Weights of a small mixture-of-experts language model, trained from scratch on English Wikipedia: 240 SwiGLU neurons an expert, a variant of Adam for the experts.
Below are experts of layer 10 (counted from 0) of a mixture-of-experts language model. Rows are named router (the router's row for the expert), gate (a neuron's input weights, with its number), up (a neuron's input weights, with its number) and show model dimensions 0-191. Each number is 128 + 32 x the weight over its row's rms, rounded and kept within 0 to 255.
After each expert's rows: a language model's description of what the expert responds to; "mostly gets" lists some tokens that are sent to it at least half of the time. This comes from a sample of Wikipedia text that the model never trained on.

# expert 3
router [191 139 127 108 119 118 154 141 134  86 195  77  78   0 138 105 119 141 127 164 148 141  99 169 192 130 111 130 138 139 160 124 123 108 112 126 106  86 149  90 167 156 119 139  46 178 168 168 142 108  91  94 135 148 125 138 133  88 120 123 117 163 100 114  95  97 123 107 157 116  90 129  92 149 144 143 151  65  93 170  87 141 163 122 123 158  74 151  91  70  94 175 141 118 112 153 109 184 106 121 110 146  44 102 142 131 107 167 136 157 150 152 113 177 100 109 165 133  97 149 131 152 164 130 101 117 103 117 150 129 136  64 194 137 145  36 149 132  14  94 136 135 149 122 146 168 156 136 155 166 177 168 126 151  75 127 137 184 112 127 128 130 153 115 156 148 121 144 152 146 133 175 162 116  87 137 129 129 101 160 135 105 122 114 171 114 141 109 139  98  99 135]
gate1 [ 83 149 146 143  98 172  92 100 100 125  88 131 126 146 221 136 161 131 101 141 172 183 128 108 149 145 127 155 153  88  86 137 124 140 162 149 161 141 185 117 157 120 142 121  89  99 104 123  66 110 121 151 101 102 128 135 159 145 169 142  83  83 117 101 153  70 125 182 111 116 126 111 115 146 115 133  97 169  90 172 106 134 130 158  62 114 132 169 158 138 204 176 138 136 116  91 163 115 152 154 165 170 107  93 154 144 154  70 165 180 158 129 129 171  83 148 101 119 133 114 119 159 132  97 126 196 100  92 130 110 147  83  82 132 204  93 111 186 113 113  90 138 154 157  85  83 215 108 211 133 162 187 149 117 139 139 125 163 128 111  98 133 110 170  54 124 124 104 148 109  95 131 105 112 108 213 128 166 154 118  91  73 110 125 156 123  72 125 102 119 120 130]
up1 [135  91 111 102 137  73 112 150  44 114 161 157 160 154 183 142 111 148  92 182  97 102 113 138 116 150  95 110 169 103 131 126 163  97 164 121 120 119 107  96 155 159 128 132 100 125 114  73  95  75 125 117 137 168  74 144 153 183 138 124 145  87 116 120 143 119  93 158 118 143  27  75 110 121  57  97 130 140 107 132  90 160 106  98 154 189 108 143  91  70 120 109 132 235 138 163 142 144 178 115 113 125  98 108  89  88 183  81 150 150  99 114  71 152 157 149 198  74 117 122 109 138 117 152  97 113 126  75 138 146  85 151 105 134 175 149 118  69 132 102 155 148 168 145 153 129  89  55 188 122 131 113 118 127 128 119 118 110 157 150 165 111 131  80  85 107 106 110 188 126  84 152 141 112 115 174 134 127 126 132 107 139 121  47 133 119  90  88 126 147  89 168]
It responds to: Commas in lists and table rows, = heading marks, "of" in institution names, and odd name fragments like Ph(arah), frag(ments).
mostly gets: " Ab", " o", " GK", " Hy", " Tem", " Bet"

# expert 2
router [106 153  89 104  92 112 164 200  72 121 185 110  76 177 150 118 135 140 146 111 112 121  88 134 155 123 123  55  93 177  92 106  82 107 114 123 129 106 142 131 127 149 110 130  89  79 156 145 112 117 165  88 185 147 159  85 112 140 116 118 133 120 103  85  62 134 152 127 171 158  71 141 112 137 137 168 126 160 141 147 123 155 143  89  82 167  64 134 132 105  79 140 116 123 100 123 128 112 127 171 126 162 110 155 133 176 128 150 152 109  95 186 127 175  90  59 145 163 169 152 191 146 162  92  69  98 181 154 167 117 172  60 140 143 168 106 136 170 242 119 141  64 162  92 151 122 116 120 148 143 137 139 108 129  52 176 105 136  55 140 146 120 110  69 180 131 128 169 139 174 115 150 116 156  92 126 115 132 110 122 155 160 110 124 133  89 121 130 139 129  98 106]
gate2 [111  75 137 120 103 153 125 162 118 123 197 143 164 150 139 117 100 209 140 128 111 152  71 170  90  90 132  77 133 146 129 136 137 142 145 146 119  89  90 145 154 128 186 147 135 108  93 118 107 119 125 143 170  82 129 137 115 206 179 129 143  92 163 130 127 141 195 102 203 124 142 127  86 155 117 133 161 116 105  81 116 148 197  98 135 111 129  57  91  79 101 144 116 125 146  94 139 101 145 115 120  91  98 189 118 114 156 187 118  80 158 130  94 156 138 182  82 163 137 155 113  66 115 142 149  92 114 165 110 101 124  85 105 176 100 135 102 179 116 142  77  95 133 166 102  86 126 192 126 160 162 115 127 143 127 165 103  69 124  79 196 120 103 100 142 167 160  70 145 132 164 142 171 164  69  90 148 138  85 125 173 128 171 152  95 132 137 159  65 142 109 177]
up2 [104 105 152 118 154 147 114 180 181  98 164 133  94 115 136 152 116 115 149 130 175 158 127 107 166  92  87  90 133 126 120 114  98 126 145 126  81 110 113 127 126 168  94 125 117 131 108 115 163  65 126 105 148 138 142 149 165 103 131 124 153 133  83 187  93 115 108 156 161 158 100 125 125 127 145 113 146 155 142 122 150 161 109 139  87 122 111 193  96 137 126 118 158 127 127 145 222 140 155 117 106 154 112 186 183 199 137 130 107  43 132 187 139 133  81 131 120 104 126 154 117 183  58 149  79 141 131 182 178 186  79 106 150  74 123 157 155 113 103 147 140  90 100 144  92 126 111 160  62 159 141 174 110  65 100 142 118 200 181 110  74 131 114 103 158 164 162 187 128 184 131 141  96 173 162 145 182 119 208 150 122 135 135  66 130 157 183 173 117 122  82 113]
It responds to: Direction and distance words and suffixes in movement contexts, such as south-ward, far away, through, back, plus inflection endings.
mostly gets: " far", " Pol", " north", " cross", " pol", " south"

# expert 19
router [158 124 132 116 132 132 161 151 113 131 187 130 109 135 200 127 104 111  73 183 123 130 139 156 132 109 123 126 173 159 151 103  95 147 105 124 124  88 102 154 108 110 137 129  87 139 159 127 127 133 122 121 187 154 115 137  81 142  88 121 108 151 156 119 151 127 126 117 185 130  97 143  82 100 154 145 107 168 135 157  98 158 145 149 137 172  98 175 103 109  85 115 131 189  65 178 139  91  68 124  96 183 126 136 104 220 167 164 164 142 161 138  94 158 138 110  94 151 102 139 147 130 129  96 121 111 102 102 106 119 149  48 169 152 117  77 176 149 142 192 100 109 121 114 155 178 149  76 132 142 122 149 154 111   4  93  97 157 132 139 100 119 158 158 152 127 171 110 141 165 137 155 176 182  90 214 138 175  74 182 166 148 122 108 191  97 146 116  78 122 104 157]
gate1 [209 126 123  56  90 143 105 166 125  75 110  96 171  97 144 115 145 126 146 114 103 130 123 114  75 166 104 137 175 117 109 130 109  53  97  94 192 136 198 159 152 116 127 144 121 130 110  76 168  50  90 168 116 163 131  77 196 114 121  75 110 131 119 117 134 116 132 163 119 142 119 125 143 113 191 116 214 165 102 128  95 180 143 107 123 119 110  79 137 191 133 111 137  69 154 108 120 179 144 143  99 142 147  86 183 171 137 136 125  96 181  73 153 140 115 110  88 100  75 135 174 112 153 113 106 124 124 130 104 133 167  94 176 136 172 141 177 160 119 151 134 116 119 103 152  96 126 139  89  95 118 157 118 107 144  64 144  69 148 194 171 126 123  79  88 116 161  98 146 114 119  98 138 145 135 124 140  90  90 198  99 148 128 105 145 138  98 147 177  97  81  94]
up1 [128 113 120 154 119  88 120 105 112 109 132  82 160 137 118  84 119 125 128 148 142 128 113 130 147 144 152 128 104  49 147 145 167  88 102 141 198 136 197 181 148 131 106 148  96 133 127  81  81 110 105  86 133  80 120 158 143 133 114 114 153 191 135 147 177 151 108  79 133  97 143 145 148 238 140 160  97 125  90  82 163 114 106 134 140 103 124 157  70 110 149 100 134 131 124 114  88 144  77  48 128  93  91 164 143 128  73  90 150 165 167 104 138 165 159  99 167 130 170 119 144 118 126 107 137 131 171 107 110 184 141 111 107 128 146 119 150 131 166  53  50 132  66 130 130 106 173 102 107 104 152 147 127 114 123 108  96 113 142 106 108 147 124 172 147 128  89 108 122 141 134  98  89 208 157 148  77  77 110 191 115 103 103 116 165 119  93  73  52  65 120  67]
It responds to: Punctuation, brackets, line breaks and decimal digits in infoboxes, coordinates and taxonomy lists, such as 41.533°E, Class: Reptilia.
mostly gets: "Gls", " Arthropoda", " Insecta", " Spouse", " Years", " Owner"

# expert 13
router [136  96  81  88  96  75 215 187 119 110 191 125  80 241 156 127 162 154 117 188 144 106  96 121 127 148 145 125 102 159 106 147  71 110 120 153 168 100 131 146 127 149  94  77 117 127 103 154 143 142  93 130 166 135 138 117  77 165  83  40 118 149 152 106 100  93 111 115 108 136 107 116 146 119 186 189  97 107 113 152  70 181 135 129 113 140 112 204 135 102  86 149 136 152  74 148 147 108 133 111  74  91  82 108 166 121 139 136 166 103 163 149 114 164 108 101 170 105 147 115 151 120 137 140 139 117 121 137 114 158  88 118  93  69 164  73 157 134 208 131 184  84 145 101 126 133 151 165 132 195 137 142 151 129  25 144 115 123 153 130 107 119 129 126 146 107 113 132 149 151  88 150 115 149  78 144 150 110  92 127 188 133 106 122 120  94 122 139 105 162 110 110]
gate1 [170 148 190 130 151  95 125 138 124 121 139  80 103 111 145 127 137 117 123 170  67  64 129 150 153 154 169  39 127 178  91  96 139 116 139 148 131  78 128 145 124 121 112  83 106 188 135 123 145  87 156 119 201 134  81 138 144 114 113 113 137 150 108 112  70  94 124 125 125 133  37 117 138 136 109 156 176 119 118 107 111 112 181  74  80 109  77 174 114  98 118 102  58 143 112 153 139  95 134 117 182  91 118 159 172 150 132  97 123 166 111 147 122 173 117 114 149  94  68 124 177 124  69 110 126  87 127 124 115  87 157 100 117 131 123 128 157 133 149 102 161 191 135  67 102  74 136 148  89  99 109  97 171 177  69  80 115 100 107 101 112 141 122 154  90 139 153 161 112 142 192 133 173 165 182 176 130 131  67 208  97 132  94 122 166 151 118 123 170  99 103 118]
up1 [ 96 145 133 207  95 113 119 162 173 118 120 118  89 117 188 166 132  84 182 181 126  98 172 148 166 138 138 122  80 151  97 120 101 152 101  96 146 112  83 121 144 122 111  94  61 159 144 115 166 105 144 106 182 148 118 156 154 116 112 150 144 114 115 156 104  94 132 143 128 114 136  76 111 150 132 131 140 132 124 100 158 153 158  68  57 142 167 129 140  98 123  94  73 126 117 118 163 106  99 153 158 129 112 197 155 176 132 147 148 166 122 150 108 160 110 140 110  68 118 192 128 177 127  93 162 125 129 160 164 122 144 126 131 137 100 169 149 136 142  70 213 168 178  85  80  93  20 196 131 179 146 130 118 138  92 105 131 133  96 112 115 173 121 151 101  79 150 129 120  96 126 140 125 120 186 141 136  97  89 220  77 121 136 106 108 136 145 104 155  91  95 197]
It responds to: Syllables inside Slavic, Baltic, Japanese or Turkish personal and place names (Nadez-ya, Yu-kari), plus nouns like development, operation, line.
mostly gets: " development", " operation", " line", " flight", " Operation", " investigation"

# expert 12
router [141 128  82 111 179 151 156 145 129 125 206 122 101 174 203 147 104 177 124 192 155 143  90 108 138  99 130 143 148 162 127 133 129 125  90 147 141 129 133 126 160 138 160 135 139 198  74 150 144  99  94  83 165 133 171 133 105 117 120 116  88 141 118  98 116 160 107 106 142 103 112 166 106 156 116 131 133 134 105 177 138 164 152 137  85 150  98 228 144 152 129 156 108  91  64 162 133 106  80 143  59 172  93 105 212  99 210 189 163 137 119 158 119  99  98  93 135 135 135 140 145 147 164 116 136  73 103  89 120 135  93 108 225 145 170  79 155 134 144 175 164 121 171 162 152 152 114 137 196 198 152 128 125  99  65 143 136 133 130 110  93 173 135 117 175  83 124 119 160 141 112 130 136 163 132 134 123 138 132 123 178 104 111 124 154  64  96 144 104 130  85 110]
gate4 [135 125 125 124 153 165 136 110 173  71 156 129 110 130  94 128 115 136  60 107 233 132 144 121 105 140 123 144 171 120  98 113  83 113 104 101  97 145 143  79 150 127 124 167 118 147 111 121 143  86 154 140 148 196  97  79  63 117 158  85 119  97 124 136 179 121 100  85  88 129 124 104 103 137 123 112  77  81 107 113 155 184 109 112 107 144 161 148 135  85 113  82 131 145 193  86 110  85 176 103 181  80 101 107 139 139 138 132 195  68 176 121 174 117 113 131 147 160 112 157 192 170  42 154 136 169 155 118 127 166 130  97 110 127 101  84  80 149 125  92 201  96 153 180 168 135 118 110 111 120 158 161  89 178 104 103 106 177 100 187 150 133 137 171 149 147 119 124 139 153 115 157 114 143 104 180 104 159  72 133  98 138 165  94 183 113 122 121 104 190 121 104]
up4 [116 110 124 124 142 137 140 144 119 149 128 117 150 126 173 135 160 175 145 117 179 148  62 207 116 111  83 147 109 102 125 118 120  97  63 202 146  66  68 120 124 170 152  61 145  95 126 115 177 128 101 157 156 152 122 104 127 143 162 135 164 133 116 141 109  73 156  90 129 136 138 131  80 120  97 149 186  80 147  96 136  67 102 165 113 145 144 118 135 101 199  83 146 144 111 133 101 121 109 107 124 109 124 151  93 131 146 115 150 129  81 128 131 118  78 175 156 146 127  44 179 142 116 175 131 120  54  54 121  72 154 193 122 129  56  66 154 126 134 130  88 155 104 171 109 153 135 121 184 169 120 104 126  92 153 141  77  59 141 132 104 162 108 153 123 104 151  90 137 181 153 105 152 131 137 123  92 148 175  94 118 134  92 181 122 129 151 196 174 154  98 127]
It responds to: Nouns for groups, places and entities after articles: company, club, band, station, church, series, clubs, countries.
mostly gets: " company", " club", " band", " station", " building", " church"

# expert 8
router [102 154 137  88 116 136 141 154 103 112 159 129  91  13 145 104 119 124 147 137 138 141 151 147 166 125 128 113 140 158 107 131 106 127 102 180 146 118 148 133 184 129 148 127 154 137  98  94 121 153  27 149 195 145 150  76  93 123  90  90  57 156 164 109  84 161 147 102 156 103  53 166 123 144 133 122 142  88 123 128 130 150 108 145 132 194 117 146 132  82  75 137 109 112 107 154 140 167 111 119  74 128  69 108 109  71 128  98 152 149 188 154 127 152 105  86 145 141 125 173 121 141 134 122 153 163 110 138 123 165 154  93 193 123 160  93 114 128  44 134 149  98 125 140 159 151 172 129 154 154 157 176  93 103 106 104 131 128  86 106 138 114 149 139 155  94 115 155 102 139  94 109 139 149 146 255 144 113  89 147 194 132  99 102 134  91 108 146 133 132 121 132]
gate1 [180  90  86  97 138 161 118 109 158 140 105 102 141  85 131 162 136 110 132  93 138  83  97  91  97 194 144 151 124 151 135 120  72 129 158 122 120  86 137  84 149 155 126 148 186 138 171 143 133 126  96 174  92 149 153  91  61 142 132 155 190 156 131 133  78 135  96 134  79 165 190 204 137 112 186 123 122 149 137  94 161  95 153 124 139 129 140 175 129 128 136  33 154  81 111 118 142 140 144  69 124 128  57 140 155 124  89 100  96 115  88 100 111 182 146 117 134 135 111  95 108 120 154  70 138 106 180 165  91 141 147  74  98 127  95 100 181 124 133 168 127  90 106  79 119 125 172 119 137 100 138 133 128 166 125 177 118 141 113 171 102 101 153 126  63 118 153  47 159 106 144  49 139 161 149 175  57 123 104 154  85 150  72 120 146 151 105 108 114 163  98 155]
up1 [152 127 170 143  66  90 139 125 184  88 112 123  89 110 143  67 164 144 119 125 141 165 149 112 123 153 135 158 140 131 153 173 148 137  92 136 134 105 129 170 143 113  76 136 163 144 181 136  72 148 133 134 122 174 104 112 117  80  91 167 122  93 163 177  90  83  92  69 140 115 139 151 124  83 175 129 118  88 146 151 131 154 138 162 155 101 154 132 157 154 146 134 116 118 179  94 109 163  77 101 113 139 128 143 147 147  29 171  82 103 163 132 116 116  75 178 211 102  93 128 183 161 156 116  66 157 200 152 139  86 149 122  95 106 120 149  98 154 179 159 159 123 130 125 125  83  83 155 135 101  73 101 142 160 150 194  76  93 116 114 128 108 126 111 154 102 116 113  50  91 105  95 120 114 128  55 131 120 125  50 140 116 149  97 107 148 122 208 145 146 146 126]
It responds to: Colons after field labels in infobox-style lists and times, such as Genre:, Key people:, 2:47, plus list numerals' periods.
mostly gets: "\n ", " :", "\n   ", "Japanese", ":", " pun"

# expert 20
router [116  98 131 124 134 149 120 132 121  51 152 110  96  96 176 145 103 194 127 147 185 134 104 147 126 105 170 130 131 138 108  75  94 118 134 117 152 113 138 113  91 120 198 122 111 112 125  67  81 102  55 132 167 126 103 127 104 167  70 117  82 106 136 104  58 103 143  75 205 146 116 152 124  90 129 119 138 147 129 205 160 111 161 128 104 122  74 170 107  97 136 123 101 165 143 149  38 113 150 116  97 128 124 139 133 128 158  85 100 105 125 172 107 152 139 105 119 140  96 163 100 202 171  90  91  98 147 158 148 136 129  95 152 161 168 132 164 147 114 160 134 124 129  88 163 120 142 144 171 146 148 230 124  96  23 106  52 141 122 145 123 124 114  90 160  88 110 144 152 180 101 103 120 150 105 155 123 138  95 155 135 159  91  97 117 130 130 134  97 180  88 171]
gate2 [145 129 145 129  98 102 154 118 198  90 143 129 113 171 116 154  73 163 110  41 173 125 163  61  51 115 132 162 123 137 115 131 114 129 127 147 142 118 114  86 151 166 120 136  99 134 158 145 169  83  98 167  72 160  99  89 122  84 114 148 164 127  84 144 144 156 116  84 119 139 154 232 136 146 148 138 171 124 172 177 135 155 157  86 119  87 118 150 122 103 157 140  88  76 169 122 122 109 140 112 132 151 117 118  86 120  82 130 129 138 101 137 104 150 118 119 147 165 110 125 146  89 127 118  98  70 159  96  64 113 103 147 114 207 120 137  98 128  95 183  66  59  51 121 133 148 189 125 179 180 150  95  89 155 145 176  79 119 141 159 150 121 148 177 118 105 109 124 148 146  85 103 167 168 178 136 142 127 140 112  75 119 101 147 129 185 167 127 138  94 148  78]
up2 [201 166  93 113 118 114 102  88 131 110 185 186 105  82 128 104 145  96 117 155 143 130 105 120 113 138 112 134  85 111 119 107 109  92 125 123 156 139 168 118 104 136  54  90 182 131  94 164 131 170 103 141 140 135 143 161 104 168  60 131 156  91 167 127 144 104 187  89 170 132 119  63 131 107 105 168  98 107 102 190 157 138 145  79  69  35 158  98 105 136 107 108 101 122 123  81 130 122 146 123 147 147 119 152  69 110 155 136 116 145 106 130 174 130 194 130 119  97 136 136 137 166 150 185 174  90 134  88 126 129 131 113  85 142 151 107  56 194 149 105 158 117  95  57  88 128 141  93 150 116 133  93 113  96 166 178 150 115 127 102 145  94  45 123 134  97 154  97  85 104 107 150  99 213 163 168 108  74 137 151 154 135 156 112 140 174 159 123  81 102 105 132]
It responds to: Short word-initial or inner pieces such as w-it-ness, C-ra-ig, pres-tigious, plus table pipes and line breaks.
mostly gets: " w", " f", " ret", " red", " trans", " c"

# expert 31
router [204 142  92 114 133 119 148 167  93 129 132 110 109 136 156 148 140 114  95 151 137 111 107 124 108  81  93 104 125 175 126 143 127 104 116 121 105  79 140 120 157 105 162 157  86 120 144  78 135 151 104 143 114 153 169  67  76 110  90  88 153 139 161  90 114 123 107 113 157 150  79 117  84 122 184 146  98 141 113 157  96 117 105 130 102 155  59 151 111 140  85 153 143 110 151 149  80 100 146 118  87 134 129 103 157 175 160 161 151 131 145  69  83 130 127  80 129 119 164 174 103 177 185  92 122  91  94 159 121 172 145  82 201 128 175  63 101 145 101 129 171  31 134 113 200 161 111 163 174 111 152 121 109 102  39 132 103 193 117 119 108 134 172 103 148  89 145 104 171 191 107  99 121 152 120 213 110 113  93 157 137 109  94 141 116 114 130 118 177 137  68 112]
gate1 [100  70 132 107 151 151 147 123 109  89 112 165 157  95  96 119  48 169 129 144 141 153 109 131 170  49 168 123 134 133  97 118 127 169 129 142 163  49  69 125 130 173 169 112 105 204 107 131 150 108  75 151 135 121 123 173 166 172 100 162  81 159 160  71 152 150 112 134 155 122 133 129 134 109 117 115 160 165 141 131 108  79 117 154 137 174 140 151 142 166  73 131 180 156 153 220  75  96 122 155  99 189 118 144  92 163 128 138 130 160  94 118 124 150 145 130 104 159 102 189 164 117 144  81  61 111 163 119 129 126  88 160 161  50  70  57 143 120 120 106 153 102 159 147  91 172 161 150 167 158 141 111 129 180 100 157 148 131 115 189  87 103  95 117  81  94 145  82 108 144 110 121 133  97 126 155 170 134 168 149 110 100 143 139 118 165 113 124 147 166  86 140]
up1 [128 177 120 108 109 148  80 113 138 182 122 132 146 100 172  88 181 125  97 118  91  80 100 115 102 154  84 108 124 168 195 145 123  87 154 198 145 179 162 149 150 136 113 132 162 108 129 102 129 134 125 143 139 119 127 101  82 146 158 109 116 130  94 204 109 126 108 141 109 185 128  93 109 130  96 121  60 116 139 102  93 112 156 102 104 158 124  70 182 194 137  75  84 121  86  46 160 153 166  74 106  51  88 158 169 121 137 169 154  72 113 114 139  96 161 120 156  81 179 131 116 104 155 134 175 135 128 114 111 141 192  95  92 138 201 186 108 116 144 136  88 171 153 109 163  50  67 135 147 118 151 153 139 117 172  83 129  96 171  94 144 139 131 143 128 132 134 161 148 170  90 143 164 115  77 104 134 111 152 142 172 123 132 141 126 131  68 138 155 146  88 124]
It responds to: Verbs and table marks in political biographies and election results, such as elected, appointed, nominated, hold, and pipes after Preceded by.
mostly gets: " hold", " appointed", " returned", " elected", " sent", " join"

# expert 28
router [190 129 135 102 127  85 187 148 145 141 141 167  64 132 160 171 106 111 138 158 113 161 106 160 128 139 153  88  74 132 142 132  78 138 126 152 156 129 214 141 107 131 181 154 132 167  79 126 129 117 183 133 137 111 134 109  91 116 113 126  93 110  81 124 165 112 126 153 183 135 107 184 131 135 205 161 122  99 151 129 110 180 190 114  93 126 120 156  94 136 164 164 110 109 110 125 128  92 128 131 119 168 106 135 160 114 140 108 153 138 165 111 120 147  84  82 138 161 109 116 150 169 165 118 130 154 112  74  83 139 153  22 110 152 211  95 150 162 128 185 178 100 159  77 166 122 120 135 126 187 173 194  94 146  23 128 115 146 151 112 102  86 111  92 138 147 116  99 162 153 141 132 176 133 129 201 121 128 111 166 159 115  77  68 165 132 124 130 115 115 129 121]
gate1 [141 193 131 164  90  91 178 118 144 138 142  80 100 129 127  54 106 126 184 103  94  84  56  84 146 154  92 113 143 113 161 126 106 154 134 162 115 157 116 184 148  90 111 134 146 139 211  89 210 132 147 134 116 181 178  98 152 136  94 144 103 114 147 114 100 164 132  90 111 123  84 175  49  89 148 132 203  93 135  86 133 136 101 144 152 109 143 133 136  96 105 108 127 116  90 129 129 135  91 142 102 174 137 123 144 147 144 118 160 133 165 203  90 104 156  89  90  84 133  99  96 155 176 142 156 187  99  94  90 169 157 160  76 134  63 178 150 139 126 145 154 136 146  92 145 111 142 106  85 140 119  93 136 200  82 116 141  94 113 178 116  62 178 139 120  73 115 121 129 124 118 114 136  65 123  94 100 150  83 144 150 109 110 111 151 116  84 167 132 101 135 115]
up1 [119  93 116 126 159 110 152 137 121 132 113 105 155 106 129 174 165 149  67  64 131 185 148 143 162 116 108 125 132 130 128 106 147 117 148 105 141 128 132 152 147 120 134 131 120 118 104 116  78 189 110 110 149 151 102  97 104 115 130 121 178 154 123 171 135  80 152 117 156 133 135 104 180 143 132 106 103 151 114 147 118 130 109 125 151 139 137 146  90 119 146 168 170 133  99 163 129 109 116 145 112 102 159 120 105 151 146 145 102  58 124 145 121 132 177 128 139 186 149 143  76 100  82 183 136  32 138 143 184  82 153  84 167 156 160  69 221 142  83 145 130 128 177 129 135 124 113 159  79 106  99 154 152  83 136 110 123 147 105 132  50 168 153  94 166 220 164 141 133 147  89 151  12 141 152 162 152  74 194 178 131 122  75 140 100 127 155 114 113 119 136 224]
It responds to: The article a or an and following adjectives or nouns in prose, such as number, best, high, average, considered, look-ed.
mostly gets: " number", " best", " considered", " rem", " great", " average"

# expert 22
router [127 153 125  70 119  91 167 117 104 162 205  80  92  65 146  92 127 116 139 165 105  90 136 143 156 102 120 119 113 113 114  91 133 101  91 142 128 147 169 113 113  78 135 136  69 200 133 180 129 160 106 152 128 152 135  98  63  87 141  95  77  95 171 140 145 129 115  78 183  97 110 154  88 132 149 124  85 129 110 170 130 131 143 134  87 136  49 175 140  65 124 106  79 117 106 170 150 142 159 130 105 149  72  54 119 180 129 126 133 124 143 113 162 145 119 141 145 176 137 145 145 138 156 116 137 133 118  77  92 142 146  51 158 130 148  71 113 158 144 147 143 103 130  98 178 164 175 181 125 152 175 160 117 123  43 109 142  98 113 173 168 149 128  97 114  77 135 183 130 154 122 119  99 159 184 163 142 128  70 141 156 112 100 127 129 108 126 109  97 146  38  87]
gate0 [ 94 172 116 151 171 173 127  66 130 124 166 116 112 138 147 116  60 107 140 186 167 140 120 104  74 107 103 154 102  81 123  82 152  66 186 135 118 176 192 132  63 122 150 132 133 117 155 146 166 164 145 127 116 134 109 149 133 105 154 142  61  85 121 102  90 171 122 173 151  97 134 117 122  93 138 121 150  92 136  78 126 185 136 112 158 147 134 114 158 124 154  94  58 143 187 162 122 176 109 114 174 146 135 152 169  90 120 103 138 147 174 172  68 116  82 152  90 113 178 111 134 153 106 118  97 155  80 126 140 158 109 186 120 140 141 116 118 157 144 115 150  98 166 139 100 135 108 121 105 155  86 104 163 111 139 142 108 153 130 135 133  76  89 100 115 157  79 110 141  98 137 209 174 111 161 156 110 128  71 128 109 136 128 133 247 116 144 189 126 119 217 126]
up0 [170 117 177 125  82 150 123 121 130 103 147 150 189  92 116 163  71 142 111 147 122 134 133  80 141 115 185  73 102 132 150 130 203 106 180 101 118 159 105 102 171  82 123 113 131 126  95 156  89 133 112 121 144 193 128  77 126 118 135 135 131 160 127 109 147 126  99  49 167 152 103 103  71 138 126  81 107 108 161  74 155 187 168 141 108 184 111  56 147 146 150  95  92 109 108 129 135 127 146 154  96 101 186 147 162 173 106 105  82  99 117 185 108 153 107 122 109 143 195  83 108 110 121 165 121 143 208  92 145 152  90  47 142 116 125 128 139 122  95 131  98 211 120 140 225 169 115 138 133 141 158 156 136 101 146 112 113 105 214  97 109 182 147 153  97 135  97  94 105  72 125 104 140 135 103 107 176 122 144 125 100 143  86 120 104 152 133 121 134 116 156 113]
It responds to: Pipe separators in tables and first pieces of words or names such as Gi, Di, H, Const, Pe-te, Than-ks.
mostly gets: " Gi", " control", " Di", " J", " Const", " Port"

# expert 10
router [166 125 186  69 101 126 182 141  89  86 208 102 115  89 191  94  83 155 135 100 147 110 161 130 160 134 122 109 105 196 138 114 103  81 111 144 110 130 128 115  86 148 172 142 245 160  99 142 112 145  87 140 164 146 143 116  95 111 130 153 121 116 170 127 103 169 180  94 218 146  97 161 112 155 132 128 142 110 135 117 220 185 112 104 112 150 106 174 104  73 157 154 136 134 116 147 132 105  98 145  86 141  96  87 169 126 147 163 137  97 163 115  71 187 160 154 165 135 158 135 153 117 111  97 133 137 116 143 111 119 129  82 156 120 126  74 146 140 219 146 128 113 115 108 171 120 132 162 134 113 101 150 138 144  37 102  74 158 109 125 130 100 123 125 134 126 156 132 110 210 105 118 148 189 119  96 128 122  71 111 124 160  91 114 116 120 158 125 157 110 124 122]
gate1 [143 140 200 139  54 130 139 108  95  94 167 182 157 102 105 128 117 112 156 145 111 158 105 175 141 114 132 132 153 150 122 117 204 114 170  64  73 110 116 102  97 125  97 135 180 141  98 150 130 163 136 105 146 121  70 186 135 121  85 115 104 169 125 162 112 139 131 104 115 124 136 140 131 171 125  56 173  96  93 109 121 160 143  94 131 143 139 142 213  94 110 132 141 140 174  77 177 172 117 141 125  69 132  46  93 118 126  77 192 132 127 122 134  85 111 135 160  44 117  87 110 180 143 103 126 121  61 114 159 114 128 129 163 142 157 169  94 135  95 175 138 209 168 117 193 105 105 108 136 117 142 112 114 107 126 106 125 140  71 157 112 112 221 110 127 155 147 123 143 110 108 168 167 157 164  77 129 134 133  97 158 112 162 107 178  84 117 147 144 156 140 118]
up1 [135 109 137 100 126 121 120 180 139 185 117 142 141  93 108 138 183  97 149 171 136 132 100 147 150 156 103 139 113 130 142 138 143  75  74  57 135 111 118 141 138 120 174 155 149 106  66 148 102 111 173 120  98  31 162 100 195 136 209  72 118 136 158  79 137  93 153 135 177 156 110 170  84 138 124 120  99 120 131 162 138 143 117 151 211  88  82  89  54 137 111 149 124 190 106 144  84 157 155 163  96 128 150 119 116  75 109 107  92 145 141 128  95 101 148 129 136 139 110 176 136  65 120  94 134 139 148 196 159 160 126 167 104 141 101  94 148  98 164 156 105 147  81 125  98 139 153 110 172  82 205 131  73 134 153 102  76 112 168  90  96  87 140  69  73 121 104 179 160  85 135 151  88  83 129 159 113 147 145 105 116 140 110 153 119 120 140 161 139 102 106 163]
It responds to: Word stems and pieces that expect a suffix, like Conc-ert, command-s, Devel-op-ment, defend, maintain, plus line breaks.
mostly gets: " command", " defend", " Command", "ign", "view", " maintain"